Weights of a small mixture-of-experts language model, trained from scratch on English Wikipedia.
Experts: 16 experts in each of 8 layers, 432 ReGLU neurons an expert, 2 picks a token, a softmax router.
Below are experts of layer 6 (counted from 0) of a mixture-of-experts language model. Rows are named router (the router's row for the expert), gate (a neuron's input weights, with its number), up (a neuron's input weights, with its number) and show model dimensions 392-447. Each number is 50 + 12 x the weight over its row's rms, rounded and kept within 0 to 99.
After each expert's rows: "mostly gets" lists some tokens that are sent to it at least half of the time. This comes from a sample of Wikipedia text that the model never trained on.

# expert 14
router:50 38 55 44 41 45 78 42 45 49 45 33 38 66 47 47 47 57 48 57 50 50 46 62 65 51 31 56 76 62 60 59 37 58 67 58 61 62 59 51 72 35 41 42 59 57 62 43 24 70 38 42 64 68 74 66
gate0:40 35 69 43 47 52 37 67 40 38 58 58 42 51 63 48 37 32 44 46 43 38 73 54 52 68 48 61 52 36 56 42 60 69 26 49 42 59 54 54 53 57 61 50 33 49 55 56 32 64 34 33 21 25 59 40
up0:52 48 41 53 42 48 38 39 40 56 59 92 62 53 63 37 37 40 33 43 52 29 68 52 38 49 56 68 48 46 52 35 52 43 35 58 29 73 43 40 50 54 44 36 28 74 46 54 42 50 49 43 39 26 33 34
gate1:32 54 53 56 49 27 44 60 34 67 60 46 47 57 53 44 28 42 45 38 43 68 61 44 63 56 51 58 20 23 61 46 46 84 44 55 57 61 50 53 54 38 31 15 30 45 46 45 31 38 55 68 45 55 50 38
up1:54 58 63 63 50 47 41 52 52 54 60 41 39 42 36 45 66 26 56 46 45 54 57 48 59 39 48 72 30 63 34 31 68 28 42 60 55 53 49 59 47 38 42 53 46 53 75 67 51 54 74 65 37 56 42 54
gate2:57 59 40 72 25 49 26 34 59 57 55 46 41 49 51 58 19 42 73 50 38 71 51 52 61 38 46 50 46 50 49 42 56 52 67 61 60 60 33 44 64 45 78 58 72 37 37 49 24 49 57 61 45 67 40 31
up2:58 48 32 38 62 30 55 54 42 37 38 42 59 50 45 38 84 52 27 37 75 37 44 38 57 56 56 52 54 52 47 69 34 55 32 45 44 60 56 45 49 45 47 47 32 68 60 42 70 44 58 43 59 45 69 55
mostly gets: " the", " The", " his", "The", " her", " their"

# expert 4
router:41 50 38 36 40 58 70 54 56 55 44 49 60 50 33 51 41 54 33 67 47 51 63 48 66 56 42 49 55 56 40 40 54 77 54 76 43 67 58 68 85 55 38 36 41 72 46 36 48 62 41 51 57 64 71 78
gate0:54 42 26 42 42 60 24 25 49 39 40 41 64 66 62 54 46 42 55 49 62 56 40 45 65 41 51 46 59 37 68 44 70 48 75 31 44 67 31 49 39 62 58 28 53 64 55 40 41 45 53 60 48 56 53 60
up0:42 53 43 60 55 54 42 59 42 39 42 50 41 46 54 53 66 56 35 56 71 15 46 35 69 45 57 50 53 31 42 65 65 40 64 48 50 56 49 52 62 36 43 43 45 61 51 57 49 36 50 54 43 52 48 47
gate1:62 47 22 63 40 44 37 56 63 62 58 65 47 49 43 40 67 67 45 28 58 71 25 61 61 57 44 54 16 36 57 61 58 36 39 67 43 58 61 52 52 46 30 41 30 51 65 61 14 46 67 45 69 57 36 45
up1:49 51 63 47 65 54 44 42 45 59 42 57 68 48 69 51 68 38 56 58 64 63 35 43 37 51 54 40 42 72 43 59 38 51 57 49 39 79 54 76 54 51 46 45 64 40 44 31 64 37 60 50 27 46 58 51
gate2:59 63 29 33 35 60 65 48 60 36 50 43 54 47 64 70 38 38 60 43 54 51 43 51 45 56 32 51 47 59 68 54 35 42 52 70 63 36 66 51 58 55 48 47 26 77 31 50 43 54 62 47 62 39 47 69
up2:58 45 56 76 33 39 46 56 46 39 44 43 54 43 55 47 62 36 43 54 54 52 41 48 63 58 45 57 46 39 49 54 59 59 64 33 72 57 56 54 61 24 56 66 24 58 51 47 39 46 58 46 51 61 61 50
mostly gets: " a", " into", " American", " some", " most", " British"

# expert 0
router:49 43 18 29 33 51 70 30 63 58 32 52 35 39 56 58 37 44 40 74 41 45 60 20 65 37 53 49 56 44 62 73 53 48 53 54 55 68 55 61 76 46 55 51 42 48 64 46 48 69 36 71 54 56 55 52
gate18:54 41 44 45 32 32 39 45 56 63 66 58 76 39 42 54 29 50 55 48 26 45 37 39 47 67 50 46 50 56 37 58 55 57 29 54 23 76 47 41 53 28 68 64 45 46 42 64 68 44 48 57 71 36 53 46
up18:71 51 48 52 50 39 58 69 59 48 65 45 61 54 35 54 60 43 46 52 36 40 41 48 38 64 46 46 52 46 37 45 43 36 50 50 27 50 59 54 50 30 67 65 23 38 50 54 72 29 55 57 58 34 44 59
gate19:49 69 49 38 37 64 63 39 55 41 61 70 37 50 69 49 63 58 69 65 33 68 36 36 31 53 37 58 59 45 58 39 32 43 72 33 59 53 64 18 45 56 60 30 61 48 55 65 27 54 40 47 31 49 72 55
up19:49 44 53 55 70 48 56 36 46 66 37 51 59 43 42 52 46 51 44 54 49 48 65 63 49 60 57 44 48 62 50 57 44 55 50 83 32 55 48 61 49 32 33 69 62 67 57 47 64 43 67 64 48 63 42 49
gate20:61 72 56 62 37 32 53 52 33 32 65 65 67 65 43 60 48 48 41 60 50 58 49 55 50 48 49 67 44 48 35 59 34 36 33 62 53 43 50 57 70 67 66 73 45 33 57 40 63 71 59 22 57 32 69 56
up20:65 36 55 25 53 54 61 26 49 34 42 71 60 60 44 66 55 42 49 62 56 50 45 67 52 33 33 60 50 33 44 51 49 74 76 51 38 30 53 51 50 51 32 65 52 66 50 41 44 64 53 43 70 69 75 53
mostly gets: ")", ").", "\n ", "\".", ".\"", "."

# expert 3
router:51 39 67 35 39 59 50 49 58 66 56 37 47 48 45 44 54 48 44 64 36 61 65 52 63 32 53 52 52 56 59 57 61 49 55 39 47 42 63 48 64 51 42 58 32 59 50 71 38 50 53 58 53 66 60 66
gate0:57 56 30 48 59 42 66 54 56 51 50 51 73 61 60 61 44 68 53 46 38 40 53 57 35 66 38 50 67 50 31 60 37 14 43 29 56 59 48 70 83 55 49 70 45 31 58 61 49 46 50 33 50 48 59 48
up0:22 47 65 40 51 42 52 61 53 41 58 57 32 37 47 50 60 50 55 49 55 35 46 60 40 50 60 54 25 69 50 26 62 77 37 40 59 44 35 50 59 36 41 39 53 43 72 48 61 50 49 64 62 55 37 68
gate1:57 34 62 52 62 42 38 54 48 51 72 64 42 50 42 57 38 53 33 66 49 45 25 36 63 61 46 57 39 43 53 44 63 34 52 38 45 51 41 47 65 53 51 55 41 70 82 44 44 56 47 52 52 47 57 62
up1:61 56 54 42 42 59 58 53 36 51 36 44 52 47 50 50 46 45 49 49 57 53 60 38 43 46 41 44 40 54 52 57 60 62 38 53 52 39 52 43 44 36 57 36 50 34 35 50 49 38 64 29 57 51 27 46
gate2:55 40 52 43 62 42 57 61 53 41 64 78 67 26 37 55 60 41 64 35 61 42 47 57 61 45 70 32 47 73 79 56 50 36 57 50 30 49 58 62 61 55 56 36 33 46 56 45 47 50 58 51 52 54 39 42
up2:63 42 72 41 26 59 57 47 52 40 77 41 25 89 47 54 58 49 45 48 52 49 62 46 36 35 43 36 59 61 40 33 69 39 47 41 59 33 33 36 55 30 46 49 53 57 41 33 51 40 52 69 59 25 33 68
mostly gets: " John", " David", " James", " William", " George", " Michael"

# expert 8
router:41 30 61 40 55 59 59 37 50 61 34 56 52 57 55 59 40 47 58 60 40 50 64 38 78 53 31 52 46 41 55 63 54 77 46 62 33 62 39 53 67 57 39 70 56 74 39 62 58 60 53 70 55 34 41 58
gate0:63 44 44 59 40 34 23 38 29 39 58 46 27 55 49 28 40 42 50 36 38 48 59 51 38 56 52 79 61 60 57 45 53 67 56 53 57 53 55 60 45 48 52 71 38 58 70 38 37 40 53 23 53 51 31 53
up0:48 54 59 47 50 41 55 59 36 62 40 80 31 48 43 68 54 46 54 57 52 53 57 64 48 52 60 63 64 40 64 58 71 47 57 61 59 52 26 42 47 53 54 35 26 47 47 73 47 68 44 53 41 57 52 51
gate1:59 59 39 35 43 76 57 46 49 36 49 42 43 42 56 46 70 57 58 44 57 37 62 32 29 61 37 26 37 47 37 35 54 48 51 55 42 66 69 66 67 58 50 76 22 59 67 47 37 52 53 65 60 67 47 55
up1:46 49 42 76 65 40 35 47 64 40 64 40 67 45 44 51 29 48 33 72 37 54 40 61 52 45 53 54 49 63 61 57 60 36 45 47 52 46 37 30 38 37 53 30 67 46 38 69 39 68 41 23 57 43 52 47
gate2:53 55 75 54 40 60 73 50 71 57 32 48 21 62 40 45 68 75 55 30 59 62 55 47 52 58 42 33 42 63 49 32 49 41 46 45 45 58 40 50 49 51 54 50 50 79 67 37 64 49 19 53 50 49 49 31
up2:55 54 32 45 50 53 26 28 31 49 48 63 64 41 28 57 39 54 45 72 45 72 51 59 56 20 65 66 48 48 65 54 56 56 39 68 48 51 61 55 49 48 48 50 50 17 63 57 49 61 73 41 64 50 43 60
mostly gets: "%", "000", "00", " 2015", " years", " 2020"

# expert 2
router:43 44 50 53 35 48 58 48 59 48 57 32 56 49 46 52 44 29 47 62 46 42 71 34 63 38 33 66 49 51 51 54 40 77 48 75 68 59 75 68 52 26 26 31 38 68 51 32 52 64 59 72 51 66 58 48
gate18:55 66 62 63 43 37 63 27 44 37 54 59 51 46 62 74 45 45 53 49 42 56 53 28 50 60 57 58 45 71 64 56 51 35 50 58 44 48 32 70 55 53 59 65 59 43 43 28 35 61 37 75 52 44 60 62
up18:60 54 56 62 48 16 52 47 31 23 42 42 39 66 67 56 26 52 45 39 55 62 61 45 55 65 59 57 37 62 64 43 48 51 59 45 22 49 31 45 51 65 33 50 38 41 36 47 19 60 60 54 46 70 68 64
gate19:57 44 53 55 51 37 37 49 46 26 46 64 19 61 54 19 52 43 42 55 49 41 58 54 66 47 57 26 78 48 44 62 70 61 36 48 24 41 67 52 52 37 62 50 54 47 61 42 50 46 53 43 52 47 43 66
up19:37 50 46 36 57 54 63 52 46 63 54 41 45 45 45 59 40 63 60 47 66 41 49 44 38 44 51 50 35 41 74 59 47 48 61 37 66 64 53 52 60 55 31 30 57 50 46 49 63 54 35 46 55 33 44 49
gate20:61 57 48 43 57 31 51 46 60 51 45 62 67 44 54 51 43 63 35 64 55 54 72 42 44 54 52 44 65 35 51 48 60 48 69 57 46 56 60 39 51 52 56 40 58 59 32 55 60 67 64 45 51 48 52 68
up20:42 64 37 29 51 50 44 40 55 47 66 34 43 54 55 65 46 43 50 55 63 56 40 46 25 59 62 46 60 55 40 36 65 59 46 62 32 46 39 76 46 46 80 62 08 47 53 47 37 55 63 33 39 50 50 49
mostly gets: " is", " was", " has", " which", " been", " they"

# expert 11
router:38 52 70 37 35 60 51 35 47 63 37 65 48 66 29 51 42 54 51 57 43 69 50 30 60 44 47 58 59 63 58 72 56 72 46 53 53 65 57 53 76 54 52 35 51 64 47 74 41 67 40 57 67 65 69 71
gate0:54 18 54 46 50 48 47 62 62 42 37 51 46 41 79 48 45 39 46 63 58 48 47 66 60 45 65 56 44 62 78 65 59 28 69 56 59 45 42 53 60 43 60 49 42 33 49 50 33 53 37 39 57 59 55 47
up0:51 26 42 48 58 45 48 84 48 42 50 70 47 42 71 57 27 46 45 48 64 45 53 59 51 46 58 76 28 67 72 75 60 36 53 55 66 38 49 51 61 47 60 40 47 39 48 47 37 51 28 55 46 42 59 42
gate1:46 52 54 52 59 66 32 71 44 43 50 39 43 32 38 77 54 46 53 40 73 51 45 63 42 54 46 41 55 50 59 50 42 30 47 50 53 65 50 51 57 44 40 58 46 50 55 32 69 24 82 31 33 37 46 58
up1:51 46 32 40 57 47 62 49 56 49 35 47 66 61 61 38 43 55 67 60 57 50 45 38 35 47 64 63 70 48 30 55 52 58 51 47 37 59 41 37 52 60 72 43 73 46 49 51 59 66 38 44 69 68 43 54
gate2:45 57 43 42 25 61 59 36 55 41 66 57 43 57 57 57 64 49 65 71 59 56 59 55 54 42 48 50 86 63 58 43 78 40 66 29 46 47 68 82 32 28 40 51 46 54 48 52 61 55 59 53 32 42 46 56
up2:24 30 49 57 68 47 51 57 62 48 71 50 35 43 38 32 46 57 51 44 60 42 45 57 55 44 50 50 43 44 46 59 55 40 70 62 53 56 38 55 54 61 85 47 57 53 63 45 46 68 34 64 38 50 54 53
mostly gets: " York", " England", " South", " London", " University", " New"

# expert 1
router:20 33 58 32 37 51 40 62 45 45 46 50 30 50 52 62 40 54 39 62 25 74 79 39 46 40 35 57 72 47 41 64 49 65 46 47 76 54 51 56 56 59 42 56 45 58 65 45 59 63 40 63 54 46 65 95
gate0:66 58 25 40 38 34 69 23 48 69 65 43 55 29 46 69 30 51 54 50 39 38 51 43 56 43 51 76 51 38 52 46 57 47 56 45 50 60 44 60 38 46 37 53 53 51 47 22 50 53 53 64 71 42 48 61
up0:60 42 65 54 42 36 58 64 68 71 57 54 41 58 44 70 46 71 59 61 56 58 24 41 70 31 29 56 62 51 44 54 62 33 51 39 32 51 60 68 53 31 18 22 44 57 30 50 55 56 44 66 59 43 59 46
gate1:37 38 68 58 36 53 53 56 51 63 52 36 53 60 60 53 71 29 55 42 40 53 44 43 50 51 48 26 28 64 65 47 57 53 44 46 50 58 59 53 49 59 48 43 43 67 48 59 57 38 58 38 24 46 66 55
up1:28 64 43 41 77 57 64 45 39 48 50 32 53 50 42 66 47 43 41 44 34 49 56 50 66 47 55 50 41 52 55 50 59 36 56 54 43 60 62 39 51 54 50 66 42 40 45 54 43 83 48 44 51 32 64 55
gate2:41 49 49 45 44 59 20 61 49 27 48 53 53 40 45 47 51 48 47 43 44 52 44 68 63 41 41 31 52 70 59 65 60 36 62 34 60 43 86 24 45 50 46 47 49 36 47 40 35 53 67 60 40 66 51 49
up2:46 54 56 48 51 44 71 55 54 41 33 57 58 57 60 46 52 51 44 56 62 32 52 47 66 47 59 69 61 56 63 61 57 30 45 33 44 56 41 45 69 57 38 30 58 69 45 67 74 36 45 88 45 51 45 28
mostly gets: " aircraft", " ship", " species", " village", "idae", " structure"

# expert 6
router:45 21 58 57 51 56 65 47 45 41 66 55 45 62 17 30 23 40 63 51 53 45 41 43 50 59 51 37 52 69 40 58 46 61 53 51 51 47 32 69 54 36 55 29 18 55 52 55 42 69 61 37 60 41 68 64
gate0:66 54 56 58 50 69 34 48 47 55 35 82 66 38 52 40 43 44 52 27 43 44 45 46 53 41 49 57 47 50 47 37 61 52 39 70 20 71 46 38 58 38 63 33 33 54 43 16 27 53 30 55 30 50 60 58
up0:50 44 60 52 55 33 76 59 51 57 44 47 49 57 78 53 24 59 60 40 46 42 61 56 41 54 51 39 66 53 51 61 15 47 42 62 49 51 72 46 57 51 47 48 47 21 53 61 39 66 55 37 38 37 56 46
gate1:52 38 66 47 54 58 60 44 19 69 40 46 43 57 72 44 47 46 63 57 44 34 49 43 29 64 45 43 34 45 29 56 27 44 56 19 57 52 59 38 58 35 30 28 33 82 56 50 35 65 49 31 40 51 60 22
up1:51 56 47 53 42 56 30 36 66 50 51 40 42 66 37 48 39 48 37 27 50 48 48 58 43 41 53 54 61 42 53 29 43 64 45 61 51 50 54 55 56 62 62 68 50 55 34 44 53 39 60 62 46 50 44 51
gate2:46 31 44 41 56 38 60 59 38 55 63 42 48 49 78 51 47 62 70 53 51 22 35 67 47 52 47 32 53 30 58 45 38 66 49 53 56 58 52 47 48 53 60 49 53 57 53 48 86 69 78 65 51 43 46 53
up2:58 69 43 43 49 41 52 66 49 40 53 41 64 53 45 42 56 67 50 44 52 51 54 38 58 32 29 47 40 57 54 48 53 63 38 44 61 50 47 54 48 42 36 47 55 43 33 52 16 42 40 30 26 52 80 64
mostly gets: "-", " de", " un", " re", "|---|---|---|", "{"

# expert 15
router:52 45 54 66 28 56 70 67 54 54 18 44 30 35 46 50 52 47 61 53 50 38 55 38 62 49 27 54 66 37 60 30 44 50 43 41 47 66 59 55 82 68 46 33 43 68 52 77 43 58 47 46 47 57 33 56
gate0:50 46 42 54 29 66 70 29 33 28 46 57 54 55 48 43 47 55 34 37 51 45 48 56 51 36 69 41 49 28 56 35 23 50 35 30 82 42 41 40 47 60 49 54 50 63 54 51 40 61 44 64 39 63 62 55
up0:42 51 54 42 70 49 31 63 67 72 61 42 35 47 57 62 43 48 64 66 57 65 52 56 55 62 34 37 55 60 51 76 70 51 42 69 19 51 51 53 57 56 57 29 54 35 43 44 65 40 61 33 52 42 54 53
gate1:72 69 26 54 36 72 55 43 56 49 59 59 40 46 56 51 35 52 47 51 42 47 57 60 66 36 68 64 54 24 45 30 39 64 62 54 40 19 23 58 39 59 54 46 71 34 43 63 47 74 51 59 52 60 40 49
up1:50 30 54 33 58 48 69 38 56 36 59 48 46 47 23 30 49 54 57 53 44 35 36 53 55 44 45 52 42 58 45 54 60 60 44 41 33 48 43 48 44 33 62 50 58 60 75 39 62 40 57 34 59 49 72 64
gate2:55 38 59 46 71 42 48 59 54 70 57 47 43 62 52 64 38 36 58 66 58 65 34 32 81 60 65 64 56 51 53 36 53 42 52 37 49 54 45 68 47 36 40 37 49 68 43 63 58 62 53 51 62 54 52 42
up2:55 28 59 53 71 53 66 48 62 76 56 42 60 62 61 58 49 57 71 43 60 41 34 47 55 36 67 60 67 50 59 57 73 53 40 58 35 42 40 55 46 38 43 66 57 59 57 69 44 49 56 64 67 72 47 44
mostly gets: " 0", " |", " 7", " 4", " 1", " 3"

# expert 12
router:37 29 42 46 42 55 61 51 53 47 46 66 35 62 45 63 58 43 44 56 29 63 78 24 59 47 42 38 55 57 49 54 33 53 56 41 91 46 47 55 69 35 53 46 35 65 48 71 52 54 53 54 56 67 65 88
gate0:72 49 45 43 24 72 38 47 46 47 46 38 64 68 63 45 62 51 31 66 49 55 60 60 25 54 46 53 52 44 46 41 39 29 46 43 15 65 33 47 42 24 30 45 44 57 38 61 53 29 50 46 48 44 45 47
up0:37 62 63 65 67 43 70 37 49 54 69 62 52 44 40 54 34 60 56 38 60 48 43 55 63 34 56 59 36 57 39 43 55 47 67 62 59 34 57 49 63 63 73 36 51 47 60 36 53 69 37 48 69 41 62 57
gate1:43 46 65 35 44 54 67 53 26 39 64 38 56 39 74 43 45 44 48 50 65 70 44 55 68 44 52 72 45 44 46 44 45 52 35 47 49 44 63 67 46 68 46 45 65 61 40 49 61 44 47 60 31 46 52 50
up1:62 52 51 63 60 42 41 34 62 49 49 43 34 47 31 59 48 64 65 54 47 74 30 55 49 67 49 75 59 41 41 39 64 53 44 50 18 37 47 30 73 61 54 46 59 36 46 54 53 39 29 40 45 26 54 58
gate2:41 49 81 48 45 61 41 45 67 59 55 52 51 42 51 60 46 63 23 58 50 63 49 63 39 48 27 47 54 54 49 47 47 44 63 68 44 38 77 55 56 69 22 57 36 41 72 50 32 56 56 37 58 59 36 38
up2:54 28 67 57 57 42 43 24 57 31 60 33 46 56 51 29 56 57 51 50 54 16 70 59 80 44 71 40 45 60 66 75 76 69 38 57 60 47 55 53 48 23 65 43 37 78 50 50 41 58 45 47 49 37 43 53
mostly gets: " Sh", " K", "ob", " f", " Y", " J"

# expert 7
router:55 51 51 25 50 48 68 58 47 51 43 61 29 53 40 58 36 48 59 61 48 43 56 53 69 56 40 59 75 82 62 63 49 63 55 40 46 49 51 62 55 55 52 45 31 85 60 42 32 56 46 54 50 63 49 81
gate18:64 39 53 52 35 65 54 61 53 59 46 29 51 33 56 56 45 57 40 60 42 41 27 58 43 65 63 52 52 67 62 60 46 59 58 38 44 43 56 42 74 55 31 64 64 68 60 58 58 57 71 40 40 69 59 41
up18:69 50 56 38 48 50 68 60 31 34 55 42 42 50 60 50 63 53 42 48 71 63 38 60 59 62 49 38 53 65 66 47 40 48 62 54 63 62 39 33 60 53 54 52 32 41 52 76 53 55 60 40 52 57 53 32
gate19:57 52 50 48 40 62 55 58 73 63 40 53 44 56 30 51 58 60 72 36 40 46 53 45 56 57 62 53 48 53 32 50 38 82 66 37 61 51 28 76 98 54 67 62 41 44 46 43 64 77 54 41 62 70 42 57
up19:39 66 37 61 32 52 56 52 50 64 58 45 40 44 45 47 44 58 55 65 33 35 46 51 29 60 61 55 41 43 56 50 43 53 60 71 46 38 48 48 62 43 47 38 47 63 54 55 36 80 36 38 62 32 47 41
gate20:55 54 36 50 40 68 33 31 57 35 46 34 60 72 59 54 47 38 33 74 45 48 58 49 69 36 42 67 46 81 51 31 48 43 59 71 52 37 58 45 66 54 47 30 44 45 43 59 65 44 59 47 82 59 31 58
up20:45 48 37 64 46 48 50 39 50 54 54 48 66 48 64 44 52 52 63 13 60 53 47 42 57 74 54 42 48 23 47 52 69 51 59 54 56 65 66 66 45 51 50 50 82 55 53 53 49 34 53 56 36 62 66 42
mostly gets: "′", " $", "_{", " ft", " US", " million"

# expert 5
router:52 42 44 48 47 46 66 74 46 57 39 54 43 52 57 57 52 57 38 67 34 53 55 42 72 29 53 60 56 51 53 68 30 78 58 48 72 78 62 59 56 50 43 62 69 57 53 52 33 66 64 58 42 61 72 50
gate18:27 43 39 59 68 67 42 49 44 45 51 44 63 33 58 74 43 44 50 62 36 47 44 47 64 54 66 64 49 56 59 62 66 44 67 42 64 50 52 49 22 38 42 51 66 45 56 49 67 50 55 07 75 49 47 29
up18:42 78 38 52 65 62 54 39 28 55 17 46 70 30 64 47 36 35 46 51 36 51 37 42 46 57 49 68 49 45 48 53 62 38 73 49 52 51 51 43 42 56 41 53 71 36 71 56 70 30 50 40 52 61 57 42
gate19:55 67 40 47 33 35 42 71 33 54 26 64 34 44 38 60 49 24 42 51 35 52 61 65 43 64 60 48 56 50 52 54 36 67 63 52 47 56 53 80 32 58 55 59 43 36 46 50 57 58 49 45 47 62 59 49
up19:56 54 33 47 42 57 58 66 32 71 45 51 45 43 24 66 58 67 36 48 29 33 64 52 56 48 50 72 30 57 53 63 50 45 38 45 61 39 43 30 36 81 55 60 59 77 66 48 62 40 83 44 33 45 31 50
gate20:40 54 37 63 53 56 70 46 67 56 72 34 58 46 46 56 65 56 43 40 49 47 54 35 32 52 37 52 58 27 43 64 45 31 62 28 50 44 43 21 48 61 45 77 56 53 28 37 53 43 39 47 52 35 48 63
up20:53 44 65 72 51 65 47 50 68 44 55 36 32 48 59 40 65 55 62 57 69 58 58 65 43 44 25 42 52 65 38 56 70 33 41 47 47 49 46 44 33 71 58 40 51 73 39 49 60 32 64 47 57 56 54 38
mostly gets: " ==", " him", " member", " song", " life", " species"

# expert 10
router:51 52 66 52 58 75 56 38 55 41 64 38 46 45 25 64 25 55 44 68 49 59 44 61 85 39 59 45 78 42 74 51 51 60 57 66 70 76 69 45 53 57 44 29 43 68 54 47 33 60 51 78 52 57 60 41
gate0:54 51 36 45 56 37 40 61 36 76 69 38 69 66 65 62 75 72 58 68 73 60 57 31 35 55 62 69 40 50 65 48 57 24 56 36 65 41 50 40 41 27 58 35 62 42 66 56 24 52 49 51 56 58 44 66
up0:39 56 51 67 46 51 56 45 56 35 46 72 51 36 49 47 45 54 47 46 42 61 47 50 55 43 72 52 54 48 52 58 52 60 70 65 52 38 44 47 50 52 48 57 37 49 52 70 73 45 48 40 56 26 44 26
gate1:53 59 55 47 63 53 38 30 36 52 55 50 45 77 32 60 69 49 50 46 51 55 53 45 65 64 39 39 51 44 62 73 56 28 21 46 56 64 24 50 47 47 42 44 66 51 42 50 37 52 55 43 72 51 21 42
up1:57 42 50 53 47 54 51 49 40 55 40 61 48 55 55 55 47 51 54 40 39 50 50 45 31 68 56 45 56 41 44 45 73 44 74 22 66 44 64 51 59 43 60 37 45 35 32 52 60 54 25 59 30 78 54 49
gate2:59 59 52 62 31 57 43 45 54 50 58 14 67 43 33 34 56 27 49 37 55 49 45 50 52 56 69 42 46 38 44 48 36 39 53 61 54 51 57 50 53 56 46 38 50 34 68 54 60 35 50 38 45 45 44 51
up2:47 35 61 46 37 33 64 32 29 60 31 67 58 83 62 44 51 42 38 55 44 42 83 37 32 53 51 51 47 26 66 49 65 63 38 29 65 34 43 66 45 53 45 43 39 49 48 50 34 41 56 56 28 58 48 37
mostly gets: " at", " in", " during", ":", "°", "In"

# expert 9
router:64 41 59 65 56 46 52 27 48 61 56 59 60 30 43 53 58 54 51 39 39 56 59 79 64 36 37 36 22 50 64 63 70 55 54 55 76 41 57 71 62 54 52 39 46 45 61 55 42 55 43 48 71 75 68 62
gate0:48 62 47 62 38 50 69 50 61 56 67 51 40 41 55 52 57 47 50 30 44 57 56 45 56 46 38 65 39 67 54 57 37 49 36 67 34 62 39 43 49 59 36 53 47 53 37 55 28 41 49 78 62 47 48 48
up0:45 36 50 51 47 35 45 51 44 40 28 66 71 60 53 58 40 56 50 65 58 47 49 52 56 51 39 51 63 31 56 47 60 53 49 47 46 45 58 41 46 55 61 45 60 50 57 45 64 47 51 28 45 66 45 48
gate1:55 57 42 62 52 54 49 43 52 67 44 84 43 37 60 53 43 46 46 42 44 50 54 55 56 62 48 44 53 40 40 41 47 58 35 51 50 43 35 62 60 50 42 51 53 68 25 56 45 56 35 64 45 73 41 48
up1:63 51 47 61 44 74 44 30 42 44 53 66 67 54 49 49 53 49 52 47 35 46 65 64 45 55 49 73 49 55 51 45 29 55 61 58 38 46 46 69 39 49 48 66 44 44 44 49 46 64 56 27 30 53 43 44
gate2:28 69 40 29 52 48 59 33 82 39 61 69 63 45 54 42 45 36 63 56 53 38 40 68 26 25 66 65 64 38 51 58 52 49 44 37 42 50 61 30 77 31 44 42 54 42 45 68 55 59 47 51 53 45 63 55
up2:72 35 46 73 59 41 57 51 35 63 40 48 54 30 45 66 72 62 43 44 56 43 61 34 50 68 22 44 36 77 49 61 78 53 63 72 63 61 48 51 59 55 48 37 51 53 56 38 43 53 68 44 52 56 56 47
mostly gets: "ville", " Railway", " School", "idae", " Road", " Party"

# expert 13
router:51 27 68 45 34 58 50 36 59 60 74 41 47 66 30 42 39 50 38 49 56 64 53 55 58 47 48 42 53 55 43 55 60 61 57 42 46 58 47 68 52 38 29 64 48 54 57 50 61 37 51 59 58 37 59 53
gate0:52 52 52 58 59 52 60 62 58 58 46 44 55 54 60 23 68 36 52 25 32 59 32 34 52 58 43 55 42 59 48 71 44 25 69 35 51 47 50 40 44 41 40 47 49 42 63 58 57 54 50 32 52 45 34 71
up0:35 43 58 46 58 49 40 39 38 62 47 42 57 53 36 40 46 30 62 58 57 46 47 64 43 43 56 60 73 28 45 45 65 61 75 34 48 46 76 72 48 43 61 29 54 51 48 50 42 50 75 58 38 47 44 38
gate1:52 63 46 65 33 51 55 40 67 72 61 44 39 43 45 66 30 59 44 50 47 74 67 63 30 33 33 65 51 57 45 48 26 70 53 51 54 64 55 44 42 45 45 56 54 55 48 61 55 39 62 54 27 80 53 52
up1:38 32 48 54 43 51 53 46 44 57 54 57 42 39 39 51 41 63 35 65 60 47 30 43 45 66 32 50 45 44 66 55 59 47 37 55 40 46 75 36 46 64 32 48 39 69 45 24 23 69 46 61 52 34 54 39
gate2:75 38 42 41 44 25 67 66 57 58 56 58 31 70 52 47 31 42 78 49 53 29 62 32 56 39 52 71 60 42 63 48 46 50 52 41 53 45 56 65 50 56 54 56 65 31 59 54 49 52 38 41 39 53 39 41
up2:42 56 41 45 54 60 45 48 63 40 59 40 63 53 55 52 53 44 53 29 53 67 35 49 51 27 35 39 67 63 55 66 64 43 58 61 44 53 64 57 49 61 24 36 29 51 29 47 55 64 13 59 71 34 66 54
mostly gets: "=", " Award", " Best", " List", " Championship", "Personal"